Weights of a small mixture-of-experts language model, trained from scratch on English Wikipedia.
Size: width 320, vocabulary 16342.
Experts: 32 experts in each of 12 layers, 96 SwiGLU neurons an expert, 3 picks a token, a softmax router.
Training: a variant of SOAP for the experts, 4553 steps.
Below are experts of layer 4 (counted from 0) of a mixture-of-experts language model. Rows are named gate (a neuron's input weights, with its number), up (a neuron's input weights, with its number) and show model dimensions 128-191. Each number is 128 + 24 x the weight over its row's rms, rounded and kept within 0 to 255. Numbers have three digits each.
Before each expert's rows: "mostly gets" lists some tokens that are sent to it at least half of the time. This comes from a sample of Wikipedia text that the model never trained on.

# expert 30
mostly gets: "″N", " Born:", " &", " Notes", " Loss", " data"
gate0:114124100065172079081162125146128132145112088125119111181121144111117116110138160146124179179115110120135157145090115128130132116177123132161085119169170133134133095089102118148123134151132074
up0:091139124102137158144132115118151112074129101130157123119137129095117121131100111144152173127120157145109111100106138133150146134105168113117147144093127142137120083160148150113131128104105178
gate1:110123117131165129129070145066134100129164163130157146064155127158102131118096129132155145136073156141133121143080158141135126116136126130141098130127126138129120114117091115122132106129139117
up1:088153113108132166151122140118124163121116113137184135130120085122172127108169106101114140155151123152125146135154144148157111116109129142084153136105162150165115139160123159136151136123124120
gate2:127147148064127118085136140145123170132121138141119153069146127145139100122079121164134116151153142093147108108138082128149160122114120134113082178122164144144130149107160163123097125124144155
up2:114174116140096111175126139157129099136084136089155096146128145102142141120089082101145156101113131155122132123122111145132101110114125124114128113122143105158136181101120121131084133133159150
gate3:157141130144178069071116148123143142142098135127121130108184120138152148139144145155137167117104128079141130127120097132147137106108089140105109095116088123114133131093109114157069094128170109
up3:166155159086141130155109144176147121090156093116147122121117141085110109119146121110156125127096110066130140138158130138176120129088138153145122144131148127141100123141127117155100138110141112
gate4:114151115144182112098128160123144064130182132094105110116157131164134150130132149116095109098121165087097171117080156147101139156150133139133120150105120150150085158049119120155106113102147142
up4:109146116099135154123105172157109132150098146083144106136074155133119085150090125118106167172135061131125141125136140111109095116144125146108115133148117135083138073119122104114132148101128116
gate5:156144129092131146126136133139125146159120133136130137144112125124151146152114113110107134104132090103173104128091136107107103085102146118106136152107157131078139125137128101087150135114128157
up5:140128124135178141144119151133114133138126129155122121125140141136144118151099158166135135116150120142110145104162099141110138145148113158141124122131156124120147162140174141138117135112143148
gate6:152155100122110159118103136112110121141118117102119134117127111132161164079063165110144120115135143106158155130125147150110116161126136128103120146107154099134119144088131143117131145132102154
up6:161077129139089127132146127137125139142130135142118162142156121091109115119103156101164142154146088156140130132145136154098145069168163090083152151121164101151152187102164131139150120127133119
gate7:132129097164181152131124159146149145110127149145104121130128077128111135187128115145106141113126086121114098108110123186104115115137140106158169134142086096098113152112117118146138143113153119
up7:161135097122096125142110123136139129153127126132159097126160067125160103095154156089140158148151130133118149137143109136116078122143125172063152169186125120107089127131147139152119150125127069
gate8:101128122100178155097125134144127118143146130119172123090134128107121111159143132086142143123158136121140146125133124110147102072086132152090091138093146067132119119078146132112109088136141102
up8:165124119099153157086151126149167091144140114131139134129183133149139113135136131097165094110175139105084191133130104163135117107136109156109129104166138160147093115098110130134115169116109121
gate9:125110158107167104139128102131121103145138136107096132103152120110092130128154133120123094115178111113154125111156090107100091101123141124123095161135135103131126158092124067097104131141174136
up9:098136095106132166134136074123132120147175134139124173140133123120127083113118124134066110113103145135132144127140137121105158110084137157135128163150169156149074140107134097166126093134140146
gate10:129143133102176141141145119170107126127102086081105124115147141171157137155136131177135110136145143136096136163079073143147097127140138119085125139140119105124123123168119136111115140121152102
up10:141093146137134132131087145150134122078124185150129069151107105122124093147089145100124142086121148093094073173145151106122168116129112104155141129099144129125105142107198131123120187103115153
gate11:153150153145154138161125123127094154118137101136122127103166136111178114152122103196109146116146112101130138142102129125168153120131146124136076167116120124103130118166147138079090079170174126
up11:112164134130118124118157165158096137129116112104121105109141097086123145146132172184137110155104134133133106164113096136142098152072110139132094099101081100137151114130107112165102153108137157
gate12:131155070119103113138122111161169095116136154116150099130148131125128128116116128138129161149115099118152096157128115138115124152105094125080115122118124110142149128095062107116100136146133121
up12:075150094176144170125164144143057136082135119101167116102128147087126142155147108115150110137133125131100162109131099126168112155153103149137123089126121127118117140151113088116088103119109088
gate13:082113129099158105089125110089152162125117094156169122126144152086080118150127103121110057121125149120137176135130119154136104131119084082119124112151144111117114110166112119122157114173125122
up13:105150151095106140129114126135131117136164096123109114081162114152109125140161130115147093126100111116166082117124128093107139114166179135109122156124092156129121130077136122133123100097110135
gate14:119141114136173110133086129150105136148118148120110127111117123111118148131129126138123127127141114114097137092149137126146177171125121141116113153137175066091109144137164133108125154172119095
up14:118118171170152179116152091146150151144102100188148128117101113136140154151143095070136150157115086149152142142151133103103154142088163150124125100115109114153122180113181108133107135185115126
gate15:112132121164130088110111126112149120171137121124144157104134126123149145131158146145089137127132118112141154117125138085113104148141138087120114148104158159173128135089140124151135106116155098
up15:136145180093150123111135135121072102081152120189134180109099164120121112153134067122096136098159149160116160138155073143141126137096153103165111109139121117136093148154147101139121132114155104
gate16:145138116155148113132123140183096126144135136141140121116123116113104121134101145131130114157122126157119126099131085121107121132147122140091085100139142165113094110109105169076116123141131125
up16:155104132109185110130078110134110163101132168149141133137105102126120113104129109086138146142121148108113140088154104122138134105157130114103151094154106140104144125111106092099142119106097134
gate17:088156117112138122152092130147134133126161100149162164117111146154096098107131142111087107134096117098151129117157058139174156087108154088133145132094182184134100136091100159128114095133112117
up17:131155140178101095085140123136104148118133157097135180148156148099146113140134095146120137097146126117131146147133165151123116110158142109117157107121095113105142117130104127124164149150124162
gate18:153153093153121087127117096139147100170166137110103126151123113123122150145094115076131152134126087169108079116152095115142130155142123122110138117123095133120106144142116111079118127094134126
up18:075149122181134150160160128113182129095099165115124143112155145124126101124121079135162084119161152154096162096139098112128119124145118162127126142142112149080117128121104105134125105144142133
gate19:153117079111209157115115107144133138117103137132151163140193161146121137179133133096160146100105120134129146122152112128155116118163124086112122126125097139126137160117124095068133099125172102
up19:152115108094128153141125112154155166146154123143141141144138106189155159142136108146162101115135112108096137107150145106122138104097141152121171150117094118154137073075120147122146142108136138
gate20:151152092116101087130132116156118132130141187132107110098106168077134120157135150124099102122115093130144114107163086123127087144111185122092164148103100162091105168089149158089094136115135135
up20:116148089134113118129149123115071111135180085130117140135134126141163116135166098138140126106125123171123140181107118171109124117146160125170107137128133133106114112123171158130142142141129179
gate21:155125139143109151111143108135131087186123154146111121151137077157107183111082128181143124172138127129086161126093140128124120112195123146150106155173131114119128068115105152136104099145146120
up21:132110094115147140168106104071109132082127133127111117111123135162168139156151163131124138097102098121140147098178115119126118145118141101116170098131135119083138162134106106129121090113151118
gate22:111079129180114141149148125179169087154126172089083108127130123114131102140088120124088137140112135080150140115152122143081130113105145156140105126148088111124117123162105149104131133132094151
up22:105183154112101103090156096136142105120142143107163160103124118145148121151100116129126100157121115180112127115126116103141116136147180137147126147101144081134134106106119112126115145137108152
gate23:133119159130125126114133146108131101142175130090122093116171116123103132115115153130124110103153147114145136119138136093085118118161105101151147126125166126148151153106141175094085146134138120
up23:107151096113126114163108116132106097171155100119138095168105124162121107086107120124142151114169158157121146130147120125111157115074140165092155109112125163109128154126094135127153106140116107
gate24:121123132099134129097147076152135081138141192104148133145077140132143152126118126167124145169136159148147150179114142098136085141148138118143127155152100137141126192146143169135090121127095109
up24:087117113095129173144164117107151145128113140154104121121112119127102147144144125129096130113160138181125121108104128133137083095131129112110106148123170132106101149140141149095127161126099125
gate25:129127093089177166101138142066142121121118108129149115104131140119189193122097137118135125132098108139145120117133092135172118110155115129133143135152133132123153167143153105117151116187126127
up25:157123120116097122149136157133151173140109125165141124140148132128162124120137172088133127156140113153176145143141134107135133137130119111098116137128110140144124087165121151118126107109085101
gate26:131113173128151158106156079100079128107122096137134096165167109136154176165109141151129120140146157109133171135144135125145118092112056147118146147089115150137119109147099110120115103128146125
up26:113142131172123149121127121157154168114121167111163128083110141094115124125087105117111132127130115139135132126147135139154142175093076138136146086113141090130098122120127125140081135126145117
gate27:140130141131151158159121177099141134094125139099111125116160158155125150139114095144112144131113103097096110121116136196137089150142109080082146134105116133118127121129101105105085135089144142
up27:140124094121136095145200146143108154134088114102094083134149109152158088108092175094119132158178121144100118109131136139092132092173152152118135144124131131106147059093129109109134112075185154
gate28:114163185119099107121133089140151131129120115135161153123131121151144116095123107120112109145168132133129115120138055125141128172161129137155175093113108154156165120155124128118139157102152128
up28:117103073109161142160097133125146131146114130121102187134145074167127135140115100135156134159150118095125140124124102149134092090118147139091175111118124166144151106175122146117174149132133120
gate29:147156127129112121117169103155119095104145103086098104134118105123128084147126121134157098167167150129140157129134084128103130141109104177124143136113160123095159123111114170172072133117127141
up29:121141108138144144088121118103122135123099124140091093118180133110100141160160141163139140115177151073144121118170126120168137155089096082142147133143139154169141101108125153111131124139132119
gate30:190157093107129083131146144138122128155152109162138177079129128074126143131119127146127104138137137120105090117124072085125108114126141145123150099168119150136173115086112171137108078139126148
up30:134130131134128108166134125130116159118175170085176117096146120159124174138103109116135081157141145127070143140132125108138130126132119139134049139145109131165164123090088127114146111134099136
gate31:117084113124141132108112105109124111099155110128174102138140102133150111092144138161090089140183165105108105175149110172140142162119088139121152150144123115101138153120135136117118123136142145
up31:116176119071148146114139101073128139126077129126130083153114151120113110095114132094128120102074170153107137113157136101098159142139113136130145112118162129135140139085118093071135105118164134
gate32:112155143120150145099144167134119095113110120111092142130113141140137146128145146159114127141097110084112159150169092111109113131088142174133106148128132124093139164147146128132152104144141129
up32:099107100089114141137153116107134131148135109143131128092133145111130108119152156140090086139137114157102166110175135166150113151119129121143128110152131112142107147102132105114182127158146129
gate33:115133076164131109178090116119163107133138169104135116122095115110121117139114120158162146148103101114129128070188128138095125135120144134082141079136086139133129122108132108090070086105127158
up33:137098143146130134160140132121148088146100122120127137129117165057109161117104162113134153095156117127178126131124143141138129067171118139131113106148111152108108116122108151119180112108148139
gate34:123130148122169114148120143132134113170169127117115122099100093104122112136138135112111088121151139139126102137113099114138116163121166142096119137129127099113113147123161123137104119186112145
up34:095122124153080138109129123156139137115152109107124106128147112134122138123082128124111148104101145143136127147092135121142115162135137135080093137144120162112110107111139119128128142100168134
gate35:108115148104125150121132122098153124134134122147115155150154152139148165120152136153140128143119142110142128092145137119114173116115115122152099220146125141124099117129145122098106128127113143
up35:150117084091113174172121132128176140112147098121168150102163127116090059137149133126116088170144103147140122176125120122178133131101107138177153100153134123144105135117118122139116100112133149
gate36:106164058093132127111140095132158110138121131144147096126114132125140107131097116120147128147148109136126109118135087172119122078159130108117140153095078117127105162137141137118095137152116120
up36:148108130138178126111097119079168114169138120112138135111136155091119145107139122125152103115167062133152133160139142127077086118105081133157131155170121184126089119139161147144124155143118133
gate37:157116171114149098134080103149153115118138111109114084121118142138136144172131104162131117122153149106127135115136087104193151118105127143127128127159086134151089126114127104169091113158124146
up37:122149139132103135101206166176155093119112136117130135089147089097139118099130107085172129126159132143152142092114138122086091117118111135081076138119082117113138164174158159122158155095136144
gate38:144157081145165145129105071098123122130128151147131092120135145149126142108139162115158061145109101132138153119140120089102130114126135147134137138121203125151134132135134129105168123107142166
up38:111086135132105145115139109113137128104105105123149108145119096117139115093136160142143114151100141137111145180148155167133117129098148147115108110119123149158044132082136154140148176149120072
gate39:114112146143125157121109133134158142145121124147111070146107148098121140137114112161147136091117090101139158140099141135150115129165099090076152161109153106151146100095110100132088135131126118
up39:155120118122066162166147124163143131159127133094149153143138109095147149138137129124148120094126144152143117106162146146117145104144146137119128150147105099110119107108169096090130137101120144
gate40:122104147158172088109143126110097117160154057144127110108150120128127153108148108109106120135118171069164134116122119155148127138149133154107170161118148133148140139125122107128130075143152137
up40:119122098153161157096123111126130104116103106146105146139135128106132108156156151133149144104120111173136130121121122119091120129141101092110102146099155104151107163161195152133138075118141110
gate41:124085084169143109153133110148097126099124144086155121128160129128107119134156086128184147169103139119127114115118122128124131085156145122109129085146153127152108105133185121094145109120116111
up41:094159144112131142127109124092123141125104145118147148151077096076098124109141146117103166168139121164086122127131149142076137092138132106075148128113099097100121138139096125171150116140179128
gate42:097142114100142104128152124137130136140138133095128119127134138161131119162115118142130146107143084136172135068141109126126117111105141096149081120149128138127137146123128114120128076147133113
up42:096126118097136101112147112117115139135102108157119167124127126114137121109146185083137092127122104128170152147148138131137151112096145131130104178155142109138120131150187130102156119172156150
gate43:118146132104140119134117103119115121161098085132196146139166154125143168116133142125143141138109099147090142159118089084120086112122126144168130079135135117083136116181181109070126121116119148
up43:140126135156109158147149115155093142100153168141122106130122126119142132148129111151113108134146122133128131131188149118145176125145131137192097139110165157138121128171065124120120150141099121
gate44:161140111134150099089127174124133100166111135087138105155149134096115138134126112060107120114107116157140149147150130148092111145112113118099139143121124180131124144107082141113109100131116128
up44:128121118121166124108097117150125117125132122103115104147164174175098083115114107183148110148135192111098102134074163111057119132145134128162120127096127087113114144156098100123133086152128125
gate45:173158099100130139145091097107157131149116120143124150120118119150088140128123128137068149111085107117105094114140136125111094103098146138133131165143167164110158123129107160139104089143120127
up45:169141126096139136106139137172151118125150131145116133146118137127116093134137187121112121146122103138155125129127128079165077143098143134128122132127136115138138134151174122162130114124161168
gate46:128135138121157150114140112141082172154157136105129089147159106161164123116083117099150168091123135108166130126132107108105123119092154180126121137157106115110177152146125118150153117148091150
up46:142159165154109140148079108153133129114127173125128100150145117124179157115137153198165158170172120043139121119132085127149168137127137131120140124110106129111149132140099106118151144121133090
gate47:128128093109136141130144112161131144100147130117120159146136134143099168148119130141110101131141111118148116134124117135152126091090112177133128152170108137169109070129089121128133136174123117
up47:136173120113116141167102149172100121126103155135164110115147128128127169110108161129149177124146078141107098134151117133127139123153158149107128118153168124108135141139135130135138154112109097
gate48:155126125104132125138133106144153152152111165112109147067133096106137150142106144114115141155140133139127084111116118148131105151125110119160115139162098105081121117110163145150131125142159169
up48:097109104127120135170138072126132092146105126081097068129158133090097132138124126117134136148119131126070140116146148112119151155108161160096119107110134127135187168137084111122114108121113114
gate49:116133142097139155150129151124103147110124137104111123139109112091123152109145123134138136101142089153132104115165136090116143122155120145151128121125139162147145163103135087158126115140054140
up49:108157151162112086136144145124099132100147110121123148123123108155181122137098137119098134101140163110123150137139090157135127108135194099162124094150118147115119143119127134110110095109125082
gate50:079135155128119124085141140121140108115098109110093135124147121078128117099167134107126134137144118129128136131105128179152120140151114151103145148130145169087158141137090100133160125128112122
up50:135131145140136130172094103153133117140093084153136123097145099086115156131115148127117118118173165122128131148123117118136140171114124141121107164117147124152126140135091120113131134103118175
gate51:144097122146165112057144182117126130159133150140135124088126131134110122138137158131129121116149150125168115113075105165124138133167092110100144140142118123116099145097093144113114138129133137
up51:113102111102145126112098158106163138082195104142112149157136151124164098143155117127147121104106124132115095113121095097162116130111127112129183103095145150135155119148116109117109129120128124
gate52:169092131145171115090164143117113131140129097110143149116119127129132166145125078155117094125142098132125132071092147142119131121083150112095143131116132095142147146124117138103121123140120127
up52:068133174122208149163137146104128145116077158171139118101134151119161135138155153151115124140099169121089144126140168148169101110154147126129123112149112087103139138080132151128121156114095125
gate53:159131106113139112120121116131164100120101081134146121146121121096116151112131142166133088119104150104120119115084118124133101118114114134151133136172159122148122109061137109100104161135113150
up53:129114121137127103114115130128115127098122160089140154164101110145147170130108136165123095139116111152057161089113126107113129147105091188126092145111113076172103107124082105083136156151150144
gate54:155131103098154119122155140117184169155116132162107175143172135147118153150140105144170116113114138101119134150146106123131126090141119088149103114136078143118114147082066143125195117138126147
up54:145117123135101076110152089101137136119148136116118142109129133116145077082107126116108083154135148105097099126135150112102190132160124120123167148121149110180124144164136131116157131123127113
gate55:149122141173130113069146139109166104148100110148162138141159124134143093125151128127095153119080133115131092145120149148159096119150139161162136110123132132144145161112124162146093148137122148
up55:105133092148122126122086115099140195146116127138151148122130132149147148089125071088108114113108115153124143107157126086124131144131110129140125109104113161110183107135159127135136125189151118
gate56:119141133174135117111132121122124106146088147086136130121103103129114104173113112168142120149116116110125120131096129122133143143104137165152121087142112172099100134124120141105127081120118119
up56:112113118109119179177146123159128100135081098119112167151138135117129120160144140156128129138120113143118131109103152121134146129104129133143119136120156161184117146132162125132141148091133125
gate57:138102130119130113112102139133119104134133108117164127173096200092106148138110133144117073104133106161111106122068133143121153151170114100132160116105122130125109097106107118113076126124119146
up57:146135114118105140167113130144142126144169132138095098131092090136174142134111142178181153103105147108133126120156089155154177129087159104139157166162180113141139158117150142158110102113132099
gate58:113083125147184076138108163154119132129122123136141107123161124129109176159138148153111111109114084067172155128120096125129148161072159141110102089150106125182153145094142149165115094160137100
up58:123130102155076153139081115177118160136144093105109083115130120123097159133123101101100131094149115099161112117099105135155131139105132161126134155101129150138158133128204078097128132109159147
gate59:116088120110092122130106142100143085139144103111112133120156111154150115148142152139113169113149147105155154104141173147102110136077145129134127142167136130109176134151119108119113125149164161
up59:164129076111093140112158111082123137132140103140130133128099135143133130117108143134185089121110111108095135129139125138128139080126133136095127129131139136098150143133159141103135135133146070
gate60:159131162101128130126132133131135126133134111098159170075140144097078158154116127132137109121106155129186109140150138083109094132118108106151097118148087137122141163106107172123093131165146104
up60:127165092151113128122139123143112132152131121134122088111122140096093138168136175134122065104154129084098096130147103149120149148130132123118143115150132121133128133108113148164120124080138118
gate61:160161113177116097124139129123108074181102135102122120117135085161106171158141144154122073117130094108106081120128119116138107111117131154116118187147119131138121137130130098094099078121113134
up61:146127136153124106125149154158128142130138128106147153107148149095143102092142126183109156093130120090087145138159141101163170151113146125135074065101103142129104130143091144118134097120147113
gate62:157079144146107083121107140179113149104158120100124098122128077096113148117146128118101113123138094121116129118105113119153078131122140132106094098106157164146131127121151161147133138131168109
up62:126090120127137115140091106146126146159128142178120141125105120149129122120170144080104139113104144139098128128103086125152076140125133092130133141134161133113118129137115133127144107111135095
gate63:127116076118133122117138119190162125166173156148095102109177178113142144172131093106116146112158117074153102088133101146106116105109149114150157145101133133110158079110151108108133111138132119
up63:096124128135125095103171128144148109148131127118081084096108096095105119067123166135113134133105162070163103116107117138155096098143146150146141125151129134097164138081128150177148135082091135
gate64:132102148167148136099123124136152118109128148125080142124128100169130142092135104135152158139110153152174097100125160116163124097121163152132160105137122080121139092104111137117107081167133145
up64:112169087140124115196136105138101148139134156102152111136135128114138122137087145110106101128122124144072141126114158091135098174152109151163110138140129095135135073110129101129142108172137128
gate65:119169139106140136128111147116097101138096170110139110147183104099122098112147120187149162096109137145136139132140107144147180141124117085132138124115122160143139143135161125090104124146180147
up65:165143112133129129156138103167126114152126152176159153151147137125145104144136116148163169170165166156155103074107178134159160119111128138150143112146148133109115133103146165173158160141117075
gate66:108142108122104155134105173151086166157094142088102162145119118102140129101103093140096159114123103140117124136094157143125179127121165139136171100138132088107151154103109099139109093119088111
up66:151107186152126070111127141139108127081092110099147118128164132123131171110149099112110071107146157126105078159100095129132143164109147163127122114142104132128153116135121159117142117112114124
gate67:144133168127134106097144132142135116146099143134104161093119144109156191094134145128121106137102139115116151148171147097104114111119157110145150159098137139142142160119126142153159144115150142
up67:148113161186108122148155142171117126144123167116141118140144147127134121127100067148105125097158126132169141128133127108154152125142097136123131128120104118115183145101132133115149131131121091
gate68:115144117096166120115106132129106132112161128103095110091189096140099148132141160131120109130172124079119090113092127154123104136124149073115125100092138123089110109122132105099135128154155116
up68:112158131187152135155103149134083131098127111111111155138086125115147122156086114118160139156088119113126140154094154182112109136113134133168144112082129085140121136133138098132148121099091117
gate69:140160145124180094129100148104099113138120089138160112188131155131101170190105162124142135145114097134116113151157147129135133077125124118100150110100143157153135114124158135120140137101136146
up69:131082132144089129133142170103107097111166127141110125100168140110092123140122150138143090078105105139156104173137135134114114100115157081107076175130128095111104150128119109100145138112145116
gate70:157112105110115144106150130133165116142128155098119056122096119164104121086102145140091102117122124141130150153137145132122156114121117096092123139147150140125118122144143132107062158149163174
up70:149122141119114083128184115157150161139105157149120128121162081150148094091128153153158094134124126102143113171153127102138156101137112155120068137147086139160163119111109133122164158112103158
gate71:130156133158133134147150102159157152154116135086130139126107144098099088143094168127111129098114128154177130142133080146119142125106137085120163117112119155152115157132134104144138149191172147
up71:116196095154138105098152083140093097173139154136144113154110147153136126141136134133165115174132148119110156108126069171131153141118128140160157109158106174132128111101166104133150138090170120
gate72:204133108141076129112113112132086140110125101116119084105171160126132131157105133145134171112126114130136119134154084107147105138127144149105196190124094084129127129103128127124126106126149138
up72:106127153120098108128124131079076120112168111136151128161136171104134132164123136106116135153134089119145121134169095100089137145149133150147087101155094127156106124100101134154123107163154094
gate73:102152159086144118137160167096124103101151116075148131124152134141095152124098073134135110097104097117108094175162139151095121084100139165106136101138138124102137114098122140109115087128135126
up73:161083137128130136167081162154110124083126129112122145128128132127162128148124188159126145132086170098117088133152138140115115119105132116140152149129143080102106126166139131118128078122117120
gate74:165131085110122149156152112083116115164118110171178165128125148128125119117107127149118132131104122091146150143160096120144166114145144158156163156121167134147144077101102127106117092120133119
up74:132154147138110098084072142131095123141104151156140072118108107134115110175168109128165138160126154143096121106117117102122149109141161111106096104118140104144101170128068126116096122124121131
gate75:105144137168108116133164122084100079153120152120120168107190113100076153109149093175165167135106150111140106102144126133141112098136098113141141120129121108114113121140111176140122133142142127
up75:131131098099153169121114122096075084145106124156134104107146126103142131162152138118140098120138121092131098135106116104150094129164121130105113159139106106162110095150119121123114112113113154
gate76:152141099175111143129161112084129168135174132128143105135145143106099127120146125177117134140087119122134084139144085167122133111104099137094138121117169163111131107135113145168119137171126125
up76:157167160112128155145118104110119121159151124121123135162132123150110094114138134111106138080174137138125139084094152141110056141134141114152114146110188156132170128097157138106139148158115101
gate77:127128134141153129131109097108160119161177121117133135121181115106148115182120104149107155142131107114151149062131110111140132121117129119146115116146136122139157154107134152135133156181138134
up77:127096130168125148121126124103145094212125141095154160117098134071107146127154103141106172112145099119105105100139110126129100149127130101125144130093141090115131114114120135106119109109104134
gate78:107111110114128121130108134137141118171133144101101093129110148138134162097116142150113145091086157147173119168132113126144162095114115130131134151136112128151105136094100085157123088135122068
up78:091106148095135108110115103115172104136143080134117111105083103064055108170123187106082088152100093121122091103145155098079125112133151091156118151097116116156130116150103110125128147157107120
gate79:120140117102099139092122131148148124122111094081131109087105115142089162124139147108110113105134144115091124121126114140107124089140155165115135122094130114104115159086169075098137150103125148
up79:129106170114135121172119145125133117142142103152135129138068105078152102121156169127128166119133169134126119160169132156125137118073134122166136142158086088134125168087112142155154137123121119
gate80:148096144077101140070141173118147128129078113141111110101151143069085128112111102110127098119136135139139103114086130151197129121105118157120105170127130121125165145122133113112128127154117118
up80:141194089140109141094127119108132086097132141128134139152140117119118123134133087131129147108140061144167096116167111121139144135153133148119090083121131120095122156137150086128133143115142093
gate81:086128152083127138074136143146133112142126152117107129110107128107103149147112136092129074088118077118142126139144104144117132107110167137104094129135131153098108167106120136149118117108160099
up81:120121103135087133092144125163090131104121103113099149108122086167166130141117105134154131107146169067120124155117120095149175122096155106138141180118113144129137121141113120135131095096128134
gate82:134142125102131116113154168164140129157160137079141133130141122126137151171072151136145139086117148152124126113134142138128178091108102123124130136145110138124170129119121116126157149137151149
up82:122146164116132135147121117131142137108124115192120152118133152109073118145169171115125124121115089145115137127180169141065134132107146135163132111103126190116117156132118099111138123118119153
gate83:112148146086109142120172127159132125172124172109100147099135112123119108140083152175177117120123154124142108095132137128079093152117131164104086138154148139135139147070144139127084103147123171
up83:158147072142106158100153118164085113122112148103151113147132129132140123130130162124169117117138112162136111086126118140184135120163106127117173146155121127130109121159152133131132131106117108
gate84:097150136138140134079147131152098123158097121115131153097185140165127133110086150109129096141160104107092161163085126139122097107134132120138144150130152138153108150139177149115101133187103094
up84:128157104109101121084110137141164142117163091097163140113133136088164094117138109181139155106118128141129090145142110152104101146111097122165119125124154146111095128118137136115141113089135149
gate85:109136140131153142131148135155131154090164107085080107133110114164101154104166140154162123125162111098199154138125154109106115127107101132130126177104127088111162096107162065160123146126165148
up85:133126181136100136115148146142142118115125143101138177128152173130120144112098093112157105109152121183148195132087162147143076084117112116147128138112132158137111134198129144126107113113125117
gate86:123152091116087106123184111120147108145096121129150185092153116112154161141076062126116143113134131167112130119154165153113105127112130100124137129132122173120116157058143123152075103186121116
up86:088107131181147099102095141138155145133123118113126089122133141120159123143161116148148138133133152156082097099140116126129121133128096193133178139091108108130104111141121099133149097145123106
gate87:111114116072163161151140147129136144162153086097104125093155126149121157101109138174113113120130113138087139150090104119120143081127115143124121131124145145138086113139097134134128119158118094
up87:112115096129155143089135089137125127143175109146149167132108177117144105116156115169172114108126126104118110184144082135129119088140128150196136145138109137144137092133094114102130117154110139
gate88:156154104171139161147096117144096144109128150124098111131148123160143117164067164168104123173150144165178157128128108123134138072109102139098128142083133126156107141142156112079126102093158086
up88:128115117126090139116097141108139122119137129159110118147102105135131119179098125140132114121140166157118145110135158163109104157142098073128145120107158118137106102173148096093099155120119129
gate89:116077128095170127157089161121125103127115160104101094156108152142118134177128101113108149143113075121154171125125139102120129110098130117147169130117136141173157140096144113171130118112146106
up89:141136128116130158117156112140127195124134119147160147111096127116133130123185123136140112152123077167134138072148079102140134128170105153082104082131108111146136105109159160133123119131141133
gate90:118131148159159141101132135081143117117119145075149157082119119117153158138079107095134117161153111110100117084114099116159158097168124141088115113148144128121133156081134103101091124164125108
up90:141121131136121138110133130177112162142172167155140135105154141093110101144101083122129134124109118110168115151130132133124077102102124088116117108071090107131158162122167107142128134113089114
gate91:114126160180109134162117132129146135132150152115134120115145141067134147169137081105147162118167115139142120129113110116136115143148117128097147123099141128138117123076137139129156128182196126
up91:070093129117134166126128129139115097148102128141142160140137160115120156153154072124107112131128114129105121124124126108180094127167125197168171162122125132168134159124130122094130143132118129
gate92:163145112152123105100132141116136087132122139095087138097152099101125140132066098141127078147140110097092143116092117117114142142108102135136113158129158110141103106099145156141095127162075066
up92:126074141146151146122097083158142155101105130146138149140110160081140131138108139110088109116107109154100122140125116161146138126118129196114154073108081140146099141141159119154130142140123132
gate93:097102122100119122123134123156140118140130127101106173115082127127148153154147167137125093138103112146091109123119117119103113163134121148121154158134130160114085086130103172137127130134149111
up93:103127132145140146117116143116118106186125111135158144122086129108152120102158154134139144153138090130108155122129104126132129124161118116109123125122158191108080151133158128161176160157145076
gate94:146107129102135082127121125104134110087102113060116122130098191133081093147120107132179152127136105141108123084139130184108127140140121090142105146120150155123153148103108102136102130129177141
up94:151130154107136134165127109140116150140124114120153121117125175148164148135149138136102121098112162096158148141080133090140110120131096135175145122152143118127165166125145122126141145120149100
gate95:091090168112149110126130132136141152165160163122082122138150117135134176145086143141121134133157140130118138155079087096136127106114130131089145115125144107144101147158101129059105125145152119
up95:121142157129135111154116084126141143125101138143104154149109090145121145151133184098152097127150121118067109131148111223103103104122188124084128131113119098166128129111171140115161123118131110